Experts of a small language model.
Experts: 128 tanh GELU neurons an expert, a sigmoid router, a shared expert of 128 neurons.
Training: a variant of Muon for the experts, 784M tokens.
Below are experts of layer 2 (counted from 0) of a mixture-of-experts language model. Rows are named router (the router's row for the expert), up (a neuron's input weights, with its number), down (a neuron's output weights, with its number) and show model dimensions 0-223. Each number is 50 + 15 x the weight over its row's rms, rounded and kept within 0 to 99.
After each expert's rows: "comes before" lists some tokens at least twice as common just after its tokens as in all text; "gets" lists some tokens that make up at least twice as much of what it gets as of all text. This comes from a sample of Wikipedia text that the model never trained on. Tokens count by the router's weight.

# expert 82
router:69 70 55 58 62 71 71 43 59 61 42 64 35 42 50 58 35 49 70 74 68 41 56 27 49 20 35 78 60 35 64 11 36 71 49 63 40 44 76 66 41 37 56 50 52 70 22 47 38 40 26 45 24 43 56 32 61 33 65 49 61 36 39 29 35 73 59 47 84 61 33 38 62 59 48 37 66 38 55 45 35 46 39 26 45 66 52 48 62 61 70 58 41 52 46 77 52 38 46 60 55 68 23 56 83 53 58 61 44 61 43 79 58 61 65 40 66 43 39 56 48 68 62 60 42 55 79 62 43 42 42 43 46 81 37 49 37 73 57 64 27 40 64 54 74 65 41 70 40 54 10 44 53 54 36 39 61 40 33 46 31 51 46 47 35 59 43 27 40 31 74 47 29 65 25 62 56 66 74 33 54 63 52 46 40 59 62 39 67 38 53 75 61 47 46 22 30 72 67 31 63 42 50 16 61 63 13 67 38 42 55 58 58 63 48 37 44 62 09 56 49 60 60 54
up7:47 44 52 64 60 34 44 57 27 40 51 15 45 38 58 49 63 31 52 53 52 70 51 59 24 43 68 60 44 65 44 85 68 64 81 52 52 59 42 61 24 44 47 52 13 31 58 40 45 37 56 58 53 62 60 29 15 31 50 51 41 44 66 38 39 68 21 53 31 44 48 49 18 57 63 25 42 63 56 20 34 30 46 49 48 39 55 51 65 83 50 16 44 65 31 84 56 52 32 52 60 64 70 50 58 54 57 29 32 44 26 52 55 47 49 43 64 49 87 74 52 55 42 50 55 62 46 34 50 38 57 49 49 28 74 60 49 50 55 44 63 37 39 52 29 37 50 26 56 49 41 64 46 44 81 55 36 53 46 22 75 62 74 67 45 55 85 62 36 52 38 33 51 41 72 30 67 33 67 81 49 60 29 43 26 68 41 38 21 50 55 55 61 76 35 80 56 71 60 71 72 39 63 33 56 25 34 39 52 64 56 52 64 33 72 40 36 53 53 50 49 49 56 49
down7:64 50 22 53 26 47 43 65 61 73 80 36 56 57 42 64 37 51 78 53 56 55 38 11 45 53 34 37 48 48 14 69 47 49 61 57 58 50 66 72 55 47 49 81 66 48 29 43 53 60 62 39 33 90 37 63 44 29 79 50 48 55 45 19 47 38 48 46 29 47 41 42 58 54 69 70 57 50 38 40 46 70 27 47 51 71 42 48 93 74 37 47 45 40 57 58 29 30 91 71 50 57 40 14 47 46 48 62 37 53 57 56 76 40 55 55 38 42 42 59 46 84 40 47 54 41 49 84 71 25 64 46 32 41 51 60 41 38 50 50 35 52 69 40 47 63 77 50 24 55 29 56 49 57 44 66 58 34 51 65 30 52 18 72 29 46 32 39 63 37 40 60 46 70 53 57 46 51 78 65 44 35 69 32 44 40 87 50 35 51 66 46 32 43 38 37 46 30 45 51 49 66 40 46 68 70 54 48 48 57 23 24 67 32 36 57 44 42 68 47 33 60 71 42
comes before: "|", " |", ".", " States", "%", " |\n"
gets: "7", " |\n", "2", "9", " United", "6"

# expert 65
router:56 66 43 55 69 58 78 47 65 58 46 73 47 51 65 28 45 54 40 60 62 50 66 53 64 15 45 52 48 26 34 44 56 50 51 48 42 44 63 48 45 09 05 47 68 37 16 41 61 47 53 49 55 69 58 53 65 36 62 46 55 39 24 05 84 63 59 59 64 59 43 51 66 61 23 44 38 49 54 49 45 47 19 32 69 61 45 49 58 50 46 38 61 65 33 44 38 48 61 35 56 43 09 39 75 41 89 61 46 56 36 57 44 41 71 40 54 62 63 71 50 67 47 63 34 43 62 37 38 50 40 59 65 84 56 62 25 68 53 65 39 60 69 53 49 53 50 53 53 53 55 18 33 61 28 40 62 44 36 45 48 55 43 87 35 61 46 24 43 63 48 40 29 34 45 70 55 54 59 27 14 49 61 31 29 49 57 49 62 59 48 52 47 52 65 26 17 73 83 70 44 45 30 56 59 48 38 74 54 33 51 59 72 38 51 67 68 44 38 62 35 44 69 42
up1:72 83 16 42 44 68 51 58 59 62 57 37 41 62 42 31 42 44 21 28 64 53 53 62 51 50 58 33 55 34 43 67 56 55 56 46 49 43 56 33 46 41 25 43 40 34 41 67 45 56 53 72 54 45 28 71 54 19 71 59 56 67 44 26 69 55 54 38 53 45 57 61 54 54 36 59 33 47 42 50 23 46 33 28 34 21 19 51 53 30 57 98 32 66 67 57 40 43 63 69 48 46 46 80 57 48 54 43 74 52 55 45 73 62 54 81 45 65 66 55 20 51 44 44 60 55 37 50 48 37 63 32 42 44 64 63 35 39 58 75 43 75 41 58 63 53 26 47 80 50 72 49 54 50 40 40 42 41 30 39 45 37 34 58 50 64 68 57 52 57 35 38 66 24 46 45 65 49 54 77 55 37 32 55 41 10 46 56 40 33 43 36 36 39 30 48 39 57 68 67 50 43 75 48 28 34 29 62 68 81 32 49 75 38 72 75 51 95 41 69 61 72 33 61
down1:47 32 75 53 61 50 44 55 54 58 53 65 72 50 48 51 42 58 54 46 41 50 55 57 76 16 56 68 19 57 48 68 37 66 63 68 36 38 71 39 42 52 57 38 51 37 12 42 59 44 34 21 26 58 58 56 71 46 54 81 51 48 27 50 59 41 35 52 59 29 35 82 58 66 52 47 79 60 42 30 77 72 53 37 47 91 27 34 37 66 37 73 48 20 54 38 41 53 37 45 36 66 54 32 75 64 62 49 27 56 40 65 67 30 50 36 37 77 35 34 66 63 76 77 28 56 64 22 84 78 46 82 52 45 49 34 41 50 45 42 49 10 41 44 43 46 74 53 46 44 72 39 33 56 24 48 56 43 52 62 70 53 19 65 70 48 57 45 25 32 46 44 49 55 42 49 46 68 45 44 42 57 64 37 67 51 70 54 65 44 45 45 53 54 51 61 53 53 49 55 45 22 37 56 48 56 65 58 53 37 44 59 75 62 54 54 36 27 45 39 36 19 20 58
comes before: " he", " the", " a", " it", " they", " of"
gets: " as", " that", " which", " who", " this", " but"

# expert 27
router:65 57 56 45 70 58 66 50 60 48 52 61 37 37 42 51 39 44 46 66 60 60 32 44 55 44 65 50 59 50 59 51 45 62 19 47 66 39 88 58 51 33 46 42 57 65 45 49 53 79 20 54 67 41 47 64 44 80 37 43 41 42 34 46 42 55 49 64 47 54 42 43 43 48 52 26 60 57 50 51 41 45 29 40 39 56 49 49 60 56 67 43 66 56 50 58 33 35 56 67 33 56 26 54 46 84 55 62 74 69 63 81 22 67 79 47 58 64 34 69 48 55 62 46 51 02 48 46 66 23 57 57 46 85 66 57 41 40 64 47 14 54 45 27 64 46 41 61 65 44 18 68 34 61 68 55 77 44 56 39 19 22 48 42 29 54 57 33 18 51 93 38 06 64 49 51 55 51 49 32 37 54 36 54 71 61 58 91 72 46 42 33 63 51 50 44 44 15 56 58 31 47 53 49 50 59 58 67 50 50 28 60 35 41 48 62 17 41 26 60 53 33 54 67
up8:47 29 48 49 48 58 51 43 81 48 27 36 33 67 62 14 45 45 47 64 31 64 60 69 48 31 59 49 53 49 49 47 43 56 49 20 62 61 75 84 49 44 52 11 47 51 57 64 51 69 68 60 61 75 18 45 21 55 42 34 51 34 77 49 42 62 72 70 35 49 50 38 52 48 26 65 56 62 42 66 47 55 61 55 33 41 45 52 52 35 42 68 46 57 17 60 41 67 49 49 32 60 22 53 25 51 56 69 58 64 52 38 38 77 46 41 16 26 57 81 21 47 44 76 37 80 29 61 38 35 55 54 56 48 71 65 29 42 50 70 34 33 73 60 64 52 43 46 42 62 38 56 74 54 44 67 72 70 33 46 49 18 80 45 48 46 44 43 61 63 48 42 62 40 70 26 43 66 47 20 67 43 32 62 43 36 43 72 65 54 45 32 54 48 58 57 48 63 49 66 26 50 45 54 16 62 71 26 78 54 31 53 47 37 52 40 66 49 74 37 69 41 65 62
down8:48 59 37 30 63 54 67 50 78 62 67 46 70 38 62 60 49 47 44 62 33 53 32 57 60 61 57 26 46 39 46 41 55 56 39 55 56 37 35 60 71 67 61 36 73 33 42 75 50 32 61 51 17 41 56 56 20 40 51 28 73 28 27 55 50 34 56 49 31 65 39 56 47 49 73 48 37 36 52 72 47 91 37 43 59 86 35 50 42 49 48 38 49 27 55 43 59 37 50 64 58 55 63 50 50 70 49 71 35 50 48 73 41 83 73 19 81 49 39 60 81 40 69 50 70 49 51 36 61 64 60 59 50 36 63 49 57 70 26 59 40 31 35 45 42 47 54 68 71 37 65 77 31 58 43 42 56 11 53 50 27 56 15 28 19 36 75 78 19 58 88 70 68 53 38 56 30 44 53 42 42 54 45 55 41 49 63 28 74 48 74 52 26 60 46 29 63 30 49 59 37 44 44 46 69 58 45 50 38 38 52 53 36 46 47 28 55 61 50 26 38 48 65 36
comes before: " the", " ", " a", " his", " this", " order"
gets: " in", " In", "In", " into", " during", " through"

# expert 14
router:55 67 55 52 64 64 49 57 58 68 35 65 30 38 42 55 37 38 49 90 60 43 56 39 26 27 36 74 55 34 58 12 30 64 55 52 32 43 68 54 48 28 42 48 48 52 42 54 26 40 28 38 48 46 53 52 62 39 63 59 60 42 50 46 40 75 49 37 73 62 30 39 49 57 59 57 55 51 56 42 21 40 47 43 41 58 50 36 58 53 65 48 51 62 63 69 57 42 47 65 66 82 16 55 73 51 59 58 42 68 55 63 38 56 70 32 74 31 49 58 46 82 67 56 40 63 74 65 42 52 38 35 55 78 48 51 35 37 52 75 28 45 91 31 66 48 37 73 23 49 17 47 42 54 36 55 47 23 52 58 40 44 40 74 43 69 35 26 43 47 76 29 54 74 40 74 52 75 66 41 45 68 58 31 52 65 68 35 58 47 42 70 57 47 50 21 27 50 47 29 70 45 44 31 60 77 14 85 59 57 42 46 64 59 38 45 30 50 09 47 50 46 61 49
up1:58 45 16 39 27 70 62 54 25 72 36 77 47 48 81 63 55 71 39 65 23 60 54 60 41 29 58 62 07 51 36 43 40 64 23 55 23 44 70 28 44 50 54 42 59 40 74 65 31 61 76 62 55 35 53 59 65 43 48 22 44 57 65 46 52 44 55 41 73 42 57 41 52 60 23 42 52 77 31 54 30 51 38 07 51 44 48 33 67 58 41 67 58 87 72 38 59 43 61 69 67 25 64 32 32 63 49 52 45 61 71 35 65 58 54 35 50 57 54 42 57 75 55 52 64 46 38 50 51 58 51 45 37 59 71 28 38 32 61 59 44 61 68 44 70 50 51 59 69 79 45 73 64 40 55 72 64 56 52 33 38 57 43 62 67 43 57 56 35 52 31 46 37 64 55 41 34 40 64 59 59 41 60 39 20 51 34 60 55 11 51 37 52 84 34 42 55 59 47 60 37 15 42 48 33 75 53 32 72 38 54 52 41 46 39 43 14 54 75 49 35 63 39 32
down1:40 53 72 47 49 30 45 59 51 77 35 82 45 38 51 15 44 40 45 51 36 62 45 47 24 81 61 56 47 71 54 72 68 54 42 45 36 67 42 40 75 55 33 44 35 54 43 71 52 37 42 63 68 55 58 65 39 36 65 68 57 47 47 75 09 37 60 30 71 50 35 62 48 70 75 61 57 61 56 51 52 46 31 49 50 48 70 61 59 56 53 21 37 31 16 64 33 62 66 45 45 53 65 50 39 52 28 50 42 45 89 49 47 49 56 35 89 59 52 55 45 12 51 62 27 85 56 41 60 45 35 26 68 27 64 36 60 47 37 72 40 43 38 35 35 43 50 17 39 34 42 72 49 23 82 52 57 56 53 58 60 34 75 44 68 73 48 26 63 63 44 47 52 62 63 39 90 41 54 32 26 52 83 41 68 43 53 33 51 51 19 35 56 25 52 66 31 46 51 48 53 64 61 30 47 42 45 61 64 50 48 58 50 66 35 40 46 49 49 51 37 58 31 55
comes before: "|", "-", "|---|---|---|---|---|---|\n", "|---|---|---|\n", "|---|---|---|---|\n", "|---|---|---|---|---|\n"
gets: " |\n", "\n", ")\n", "k", "ah", " located"

# expert 34
router:68 70 58 57 61 68 71 40 60 59 43 64 33 41 47 58 36 47 71 72 65 42 55 27 49 19 37 76 59 35 58 12 31 71 49 64 41 41 77 68 40 36 56 48 49 70 23 44 35 36 25 46 27 44 56 34 64 35 63 46 60 30 38 32 37 69 62 49 81 64 37 40 62 59 50 34 64 39 53 45 31 47 40 27 45 62 51 48 58 62 71 61 39 48 46 79 50 36 44 64 58 65 21 57 80 50 58 59 50 62 46 78 55 60 68 39 65 41 39 55 45 71 60 60 40 54 79 61 40 43 41 43 49 83 37 47 34 73 54 67 28 38 64 54 75 61 39 69 38 54 13 45 54 56 36 39 59 39 31 46 34 52 42 49 38 60 41 22 37 31 74 49 31 64 23 63 57 64 71 31 53 61 50 47 38 59 64 38 62 38 54 76 60 47 46 21 28 73 65 31 63 45 49 14 62 65 12 67 38 44 58 58 59 63 42 35 44 62 11 54 48 55 61 53
up1:47 37 57 67 44 56 67 55 45 50 30 30 54 35 44 69 86 44 55 46 41 62 40 65 34 34 61 32 51 52 17 40 31 60 38 48 62 57 39 29 39 61 54 43 28 44 29 32 94 69 46 55 46 60 56 56 49 35 47 50 41 50 45 60 58 32 55 58 56 38 70 54 25 54 27 53 42 40 43 43 49 26 38 45 48 61 23 21 54 41 51 24 32 54 29 41 68 33 50 58 59 37 38 46 51 58 56 45 67 46 82 47 61 41 43 45 32 90 65 57 65 57 73 52 37 65 56 62 47 47 65 44 58 48 75 51 80 61 63 48 19 57 54 20 37 30 33 43 43 47 77 22 68 48 77 37 64 45 54 38 53 68 70 34 72 63 39 46 37 68 43 46 56 50 56 31 60 40 31 58 48 81 59 38 58 69 53 36 26 64 72 54 55 53 60 48 45 37 35 79 67 77 33 67 27 42 66 47 65 41 36 37 71 73 55 96 47 08 46 25 63 60 42 54
down1:25 52 40 74 79 33 78 47 64 35 60 22 77 81 79 25 41 35 38 55 39 56 64 30 50 38 50 62 48 72 20 39 57 57 41 49 43 37 47 34 50 51 50 53 58 79 45 46 65 59 51 27 62 30 61 73 46 33 46 62 39 48 54 75 52 51 40 47 38 43 50 17 54 60 20 52 33 83 31 47 58 46 37 34 47 24 59 43 81 82 47 63 30 22 56 60 72 41 28 36 35 38 34 30 40 42 48 62 40 56 54 65 62 80 32 57 64 49 37 09 50 36 37 42 35 64 49 51 51 63 33 66 29 60 30 30 65 19 60 58 54 43 42 50 55 53 36 59 68 80 45 49 52 68 51 35 47 63 62 52 31 44 64 70 45 88 47 74 54 47 46 70 61 60 68 52 42 58 44 25 51 27 46 56 74 55 51 39 46 82 54 44 62 34 51 63 53 67 59 44 47 72 32 59 37 49 48 62 54 61 54 39 36 25 28 50 47 84 65 56 38 58 44 59
comes before: "1", "2", "3", " States", "4", " |\n"
gets: " ", " and", " United", " II", " set", " King"

# expert 28
router:68 70 59 55 61 70 73 40 60 64 43 65 36 42 45 57 38 47 70 73 68 41 55 26 48 20 36 74 58 37 61 13 30 69 49 63 40 39 74 64 42 35 57 47 51 71 23 49 36 37 27 45 27 41 55 35 62 38 62 47 59 30 39 30 37 70 64 49 82 68 31 36 63 59 46 34 62 38 52 47 37 46 45 25 48 59 54 50 60 63 72 58 39 51 46 77 50 36 44 62 56 68 20 56 80 52 58 62 48 62 44 77 57 59 68 41 63 44 37 56 46 71 62 59 41 52 79 62 39 42 45 43 48 83 40 46 34 74 57 65 28 39 66 54 75 62 41 67 41 54 11 44 54 53 35 39 60 36 35 45 34 52 44 47 38 59 41 21 40 33 73 47 32 63 25 62 57 65 73 31 55 63 51 43 39 61 65 41 67 40 56 76 63 46 42 22 31 74 67 32 62 43 46 15 62 66 12 69 39 46 59 59 56 65 43 38 44 62 09 56 48 56 61 53
up2:47 45 14 49 45 50 60 65 54 59 49 25 71 66 51 43 55 66 59 68 64 53 65 51 43 54 32 28 35 53 60 53 37 41 59 38 40 56 40 51 82 42 58 19 55 32 20 73 09 41 59 78 51 44 32 49 51 71 50 57 45 68 68 23 36 28 32 49 42 47 76 63 40 55 74 20 27 60 58 17 70 37 47 54 56 47 14 44 49 26 46 18 57 56 48 45 25 51 60 59 50 23 38 58 48 59 41 57 42 58 45 50 46 79 76 64 29 59 53 47 93 50 54 60 74 51 56 14 29 17 73 58 26 54 45 42 68 44 73 48 41 58 48 52 48 54 43 39 40 59 52 38 61 46 48 76 49 48 61 48 83 49 45 39 65 44 40 57 67 60 66 34 47 58 39 27 35 28 69 75 39 56 44 47 38 47 56 25 25 47 83 49 53 75 33 63 53 58 63 48 33 56 53 44 49 23 57 73 46 64 38 69 32 48 61 54 72 57 42 52 52 57 58 58
down2:55 48 52 48 64 54 66 46 88 66 62 30 62 68 46 35 18 65 70 68 49 58 39 66 38 78 63 35 19 56 54 55 43 53 64 31 22 67 33 43 54 75 63 26 52 26 31 56 44 43 59 43 60 38 41 52 63 55 46 48 35 81 39 24 35 74 76 44 58 31 27 53 30 50 52 32 36 53 50 51 55 49 19 42 28 63 44 32 25 57 42 56 81 77 66 41 49 66 59 67 49 26 44 66 58 33 84 45 53 49 68 65 61 39 23 50 47 62 55 21 42 35 53 61 65 58 56 39 26 70 51 51 48 54 69 38 31 79 32 39 32 28 58 32 70 39 41 70 62 36 47 31 41 74 35 45 65 49 52 55 55 48 52 40 19 45 22 45 57 42 50 72 71 43 83 53 48 50 39 60 62 55 63 73 61 61 45 29 72 75 43 47 61 36 63 44 42 75 27 68 18 68 78 53 49 47 53 29 45 41 46 59 53 42 28 54 57 43 53 37 43 58 41 60
comes before: "1", "2", " |\n", " a", " -", " an"
gets: " ", " |", " was", " is", " an", "x"

# expert 56
router:41 34 58 41 30 57 73 46 58 53 33 40 53 76 55 35 48 55 58 74 73 58 38 44 60 49 72 73 43 46 62 28 32 74 23 54 31 53 57 57 38 56 71 32 41 44 37 56 21 39 29 49 46 32 64 45 60 36 27 44 64 51 61 18 70 45 51 49 69 28 46 50 43 32 31 59 58 79 53 43 36 66 35 51 45 46 69 51 22 55 27 37 47 54 59 67 50 69 27 60 63 52 42 48 53 69 68 53 81 63 79 80 25 50 47 45 36 58 36 24 60 49 53 48 25 54 73 28 69 74 64 32 19 66 58 49 44 62 71 53 52 32 51 64 51 75 51 49 52 66 33 56 54 56 35 29 77 64 33 18 47 66 50 55 47 50 50 64 33 48 62 53 50 29 32 60 70 70 66 40 35 63 40 57 36 62 55 47 36 29 60 67 60 60 57 33 55 75 41 42 39 69 62 47 40 51 39 78 77 66 56 55 49 54 77 23 27 65 24 63 15 24 70 52
up7:37 34 23 57 36 52 55 73 31 33 71 59 66 66 80 44 43 39 56 40 62 55 37 66 46 47 34 72 61 40 78 44 24 51 42 45 63 40 31 51 41 58 38 69 53 49 83 49 33 53 54 48 01 41 84 77 46 63 40 40 66 31 74 61 56 16 47 31 46 55 39 63 67 34 48 47 52 29 23 78 43 83 45 44 45 34 19 33 39 56 33 63 56 68 66 27 42 63 72 18 52 39 47 55 47 62 56 66 51 31 52 55 53 55 68 58 46 47 67 49 48 33 46 56 50 47 63 33 52 50 47 45 38 58 43 22 42 38 60 50 54 29 40 51 33 41 21 46 34 44 51 20 27 80 54 63 59 76 71 26 61 44 82 69 39 59 44 48 66 64 59 46 60 37 59 78 31 37 57 53 46 72 34 58 62 42 30 40 58 63 50 51 54 38 46 48 68 67 38 30 39 78 49 68 64 67 53 42 58 61 40 29 37 30 47 45 82 35 59 60 70 64 33 49
down7:53 38 04 43 49 61 33 44 80 41 33 53 27 29 31 43 49 41 43 40 63 51 52 35 49 76 42 40 65 60 45 54 44 42 66 55 45 67 95 66 30 45 52 46 45 77 52 46 79 36 72 50 51 59 34 51 57 47 66 43 63 91 31 59 45 90 48 47 82 45 41 48 68 72 28 84 28 59 20 60 58 59 60 41 64 58 82 49 58 40 38 34 55 17 37 62 31 17 31 40 62 50 52 62 63 66 57 54 39 58 43 64 41 39 62 63 35 34 38 41 53 56 68 34 28 33 54 57 33 46 48 57 65 43 48 52 40 51 59 68 66 44 45 54 64 47 36 57 51 62 20 37 56 42 37 67 55 73 45 76 81 58 34 27 53 74 72 33 40 76 63 37 33 52 44 31 39 69 30 44 46 62 73 50 41 52 48 21 60 42 49 34 47 46 41 42 60 37 69 50 65 37 61 35 43 43 40 29 38 45 59 77 29 64 30 34 51 41 41 63 74 46 57 56
comes before: "9", "8", "7", "6", "5", "4"
gets: "9", "8", "0", "7", "6", "5"

# expert 66
router:52 74 60 53 55 55 80 55 55 62 47 61 37 57 50 56 45 49 76 64 71 42 55 22 74 47 47 55 59 47 47 14 30 63 49 69 41 39 45 58 37 55 49 40 56 75 25 38 42 48 37 82 40 35 49 28 52 27 58 41 56 29 35 32 44 50 64 40 85 66 39 33 67 48 48 54 66 34 52 23 34 56 47 37 44 61 50 48 64 56 73 38 33 45 33 71 52 38 56 64 56 37 26 59 79 43 43 60 73 61 50 68 53 67 83 35 55 51 37 32 42 67 55 49 33 44 91 43 46 23 50 45 29 72 40 63 27 50 61 52 34 29 71 54 70 48 28 48 46 69 08 54 55 62 35 38 68 47 65 57 37 43 39 58 41 35 67 43 51 19 78 54 25 58 23 52 47 48 82 35 75 55 48 63 26 47 70 34 67 42 56 76 60 44 52 34 36 79 54 28 54 39 54 31 62 58 18 66 34 49 63 56 53 58 45 22 31 48 22 58 49 49 60 41
up1:66 45 50 56 50 61 45 61 50 22 45 19 66 62 44 45 56 41 42 55 45 59 61 41 41 47 99 75 60 50 39 26 55 30 67 32 52 55 30 62 38 59 41 41 64 65 53 65 43 42 51 88 51 74 38 56 58 73 49 53 26 41 35 71 68 40 39 40 70 37 35 64 40 52 32 74 36 25 70 62 43 60 50 51 42 55 70 40 53 45 17 42 62 54 63 75 40 43 82 28 95 35 33 68 20 36 32 46 73 52 46 27 27 62 49 43 54 57 66 42 52 74 71 51 46 55 44 59 62 61 56 50 48 52 59 44 35 56 44 41 31 69 56 58 48 63 54 29 72 70 53 60 70 63 46 43 49 78 48 37 34 47 38 58 56 15 56 30 49 48 23 29 25 52 67 36 53 41 62 77 36 38 56 63 37 57 45 41 86 40 81 51 22 59 46 41 44 72 62 74 33 41 42 61 44 40 41 38 65 53 73 34 27 28 41 73 46 35 39 49 56 52 49 41
down1:43 71 67 57 33 30 63 24 80 36 31 94 49 61 64 32 55 62 59 54 54 57 30 41 61 21 46 14 35 29 37 66 54 67 32 54 47 45 57 53 66 33 58 45 40 50 31 56 35 44 37 80 54 33 40 49 45 37 48 45 53 57 76 55 52 50 47 40 41 37 67 44 50 28 39 41 56 72 69 49 63 41 55 41 63 29 56 39 43 26 70 43 50 45 72 52 52 65 39 68 62 56 47 78 54 51 44 37 47 67 48 52 42 35 69 53 53 49 42 42 85 68 43 46 71 34 44 57 50 42 42 51 30 08 47 79 48 56 34 50 64 32 54 63 34 13 50 26 35 12 51 59 29 25 50 41 37 37 40 39 82 54 46 54 45 87 81 45 70 46 70 65 53 24 51 54 50 71 53 46 37 50 34 59 51 38 96 56 48 31 60 43 21 63 55 56 52 34 54 51 62 55 42 55 68 71 68 64 54 64 21 59 67 67 65 46 61 35 58 58 66 46 64 33
comes before: "-", "|", "born", " -", "   ", "==="
gets: "\n", ")\n", ".\n", " |\n", ";\n", "\"\n"

# expert 88
router:69 68 57 55 62 69 73 40 60 60 43 63 37 42 46 57 40 46 71 74 68 41 53 26 48 18 36 73 64 38 60 13 32 72 48 63 41 40 77 67 40 35 59 49 51 70 21 46 35 37 26 46 26 40 54 35 60 36 62 46 63 32 38 30 41 71 62 48 82 68 36 40 62 58 46 34 60 36 53 46 37 47 39 28 46 59 53 48 59 67 69 59 39 49 47 78 51 33 45 65 56 69 20 56 81 51 58 62 47 63 42 79 56 60 67 38 63 41 38 55 46 70 59 60 39 54 79 63 40 42 42 44 49 81 40 49 34 74 60 69 30 42 66 55 73 60 40 70 38 55 11 44 56 57 38 39 59 38 33 46 35 51 43 46 39 61 41 23 39 29 70 43 31 63 24 61 58 62 72 32 54 59 52 43 39 63 65 40 65 35 55 74 67 45 44 22 27 72 66 30 63 44 46 16 58 64 12 67 40 42 60 58 58 64 43 36 43 61 13 54 49 54 63 55
up7:33 37 49 74 41 46 32 55 41 54 61 60 58 55 19 48 92 47 54 61 46 51 34 25 35 56 45 39 51 54 68 60 35 49 45 37 70 35 53 67 39 73 54 55 61 72 47 50 56 53 50 53 57 55 50 43 53 55 54 64 57 29 55 57 58 64 20 67 37 26 46 47 33 80 63 30 18 57 46 58 64 35 42 64 51 38 29 44 82 36 26 53 62 63 34 59 51 64 79 65 72 56 61 56 60 68 79 55 40 07 23 26 51 49 47 63 38 50 56 41 52 61 40 39 32 35 47 72 42 37 57 46 73 51 49 66 39 57 42 27 36 41 38 42 27 68 48 78 58 72 47 24 52 27 59 31 47 23 28 46 61 51 63 45 86 54 56 52 51 13 40 41 48 25 44 66 25 48 44 52 86 39 71 53 44 48 33 42 40 64 72 42 31 42 60 28 63 64 46 58 67 50 54 39 45 67 57 47 76 40 69 47 57 23 42 75 70 50 33 29 27 62 76 31
down7:41 35 60 60 73 53 49 47 47 68 41 53 23 64 52 38 36 47 65 51 57 52 71 70 62 57 24 53 48 57 60 71 47 81 41 44 57 47 11 46 38 34 43 34 50 48 55 45 38 47 46 59 39 47 47 41 73 41 84 27 64 50 21 41 30 59 65 53 37 38 62 52 44 76 57 58 64 60 56 36 69 41 65 35 15 59 62 28 34 28 51 46 12 61 48 63 24 34 16 35 73 50 48 81 39 65 70 36 43 41 43 52 73 65 65 38 54 29 71 67 67 57 54 49 49 58 32 56 55 47 56 41 55 54 54 59 47 38 49 44 42 99 51 23 26 60 36 58 51 70 56 49 35 53 48 48 57 32 66 69 43 72 27 46 40 29 54 50 65 43 42 46 78 59 42 42 59 39 40 41 47 63 38 32 39 67 42 51 47 37 40 73 79 04 40 50 23 48 64 45 34 28 54 72 64 52 37 58 85 72 45 75 53 60 62 47 59 50 36 68 77 53 33 54
comes before: "1", "2", "9", "3", " ●", "rage"
gets: " ", ")", "=", " m", " round", " government"

# expert 80
router:66 62 55 57 47 55 50 67 60 42 58 52 68 56 42 44 47 47 70 66 77 64 62 04 34 68 43 49 61 36 64 40 42 69 50 68 36 40 52 44 43 46 43 60 50 28 62 24 49 55 78 27 17 62 59 26 47 55 68 51 63 54 32 52 63 34 39 41 69 56 29 50 58 71 53 35 60 22 46 62 74 49 58 34 54 40 50 56 60 41 69 81 48 41 59 67 36 45 19 35 66 44 24 51 49 48 84 53 45 64 54 88 51 47 50 44 66 57 17 41 55 85 41 62 30 41 38 57 49 19 34 65 67 55 51 33 47 59 65 49 36 57 32 33 71 69 76 75 47 89 18 35 46 43 33 42 59 49 51 44 38 71 54 57 52 59 51 31 30 49 40 42 41 29 36 55 61 68 55 26 26 35 56 40 59 67 41 31 49 50 67 85 57 50 41 31 19 76 53 62 46 63 63 36 52 51 22 34 46 47 57 40 63 58 46 52 41 32 51 50 18 43 68 72
up0:50 47 67 47 60 47 29 62 79 65 74 67 76 63 55 36 47 61 58 47 91 33 66 47 36 64 46 60 63 48 61 44 36 19 32 50 38 52 62 37 36 27 55 49 65 46 51 36 29 29 48 61 33 47 72 60 38 60 48 39 64 83 55 42 36 30 10 49 37 40 51 64 37 49 68 44 76 58 51 34 36 62 34 57 26 27 35 47 45 21 71 63 42 63 50 41 19 67 68 31 18 38 66 58 54 70 60 45 45 47 25 78 48 51 37 47 60 53 42 55 72 21 36 52 39 53 51 52 38 55 55 53 62 64 78 65 62 42 53 46 49 46 47 78 46 61 26 49 87 56 52 64 31 50 42 43 40 20 54 37 54 61 33 50 78 71 51 85 62 44 24 81 50 28 65 61 35 35 64 58 21 76 44 35 44 65 46 38 71 64 50 54 34 37 19 45 67 40 54 52 44 68 59 43 36 30 36 46 50 69 42 60 51 70 46 26 56 58 48 71 41 47 46 42
down0:17 36 40 49 42 42 30 14 13 49 38 58 60 49 51 44 58 40 39 39 68 54 79 76 51 55 50 62 45 38 42 56 58 80 78 61 54 50 39 86 51 60 44 48 54 43 56 31 98 42 77 51 48 40 25 49 47 46 46 50 38 34 34 42 37 65 83 39 64 56 68 53 63 49 10 53 33 43 44 68 63 19 53 54 67 50 23 36 34 62 59 45 62 55 53 72 41 37 40 58 65 76 49 30 39 56 73 64 31 43 53 15 39 40 57 47 57 48 60 57 38 62 48 42 46 67 54 66 36 72 74 54 66 25 36 46 53 63 60 49 63 64 79 55 60 44 52 32 54 48 53 65 50 42 39 59 68 59 52 49 58 55 65 66 46 43 63 29 45 40 47 17 37 51 36 31 41 82 33 50 48 34 61 46 82 43 51 68 08 51 37 43 62 67 43 56 41 61 50 33 73 64 64 82 55 52 60 47 57 55 29 56 35 37 28 59 69 39 38 42 16 48 40 30
comes before: "==", "===", "The", "In", "=", "-"
gets: "-", ".\n\n", "\n\n", "==\n", " |\n\n", ")\n\n"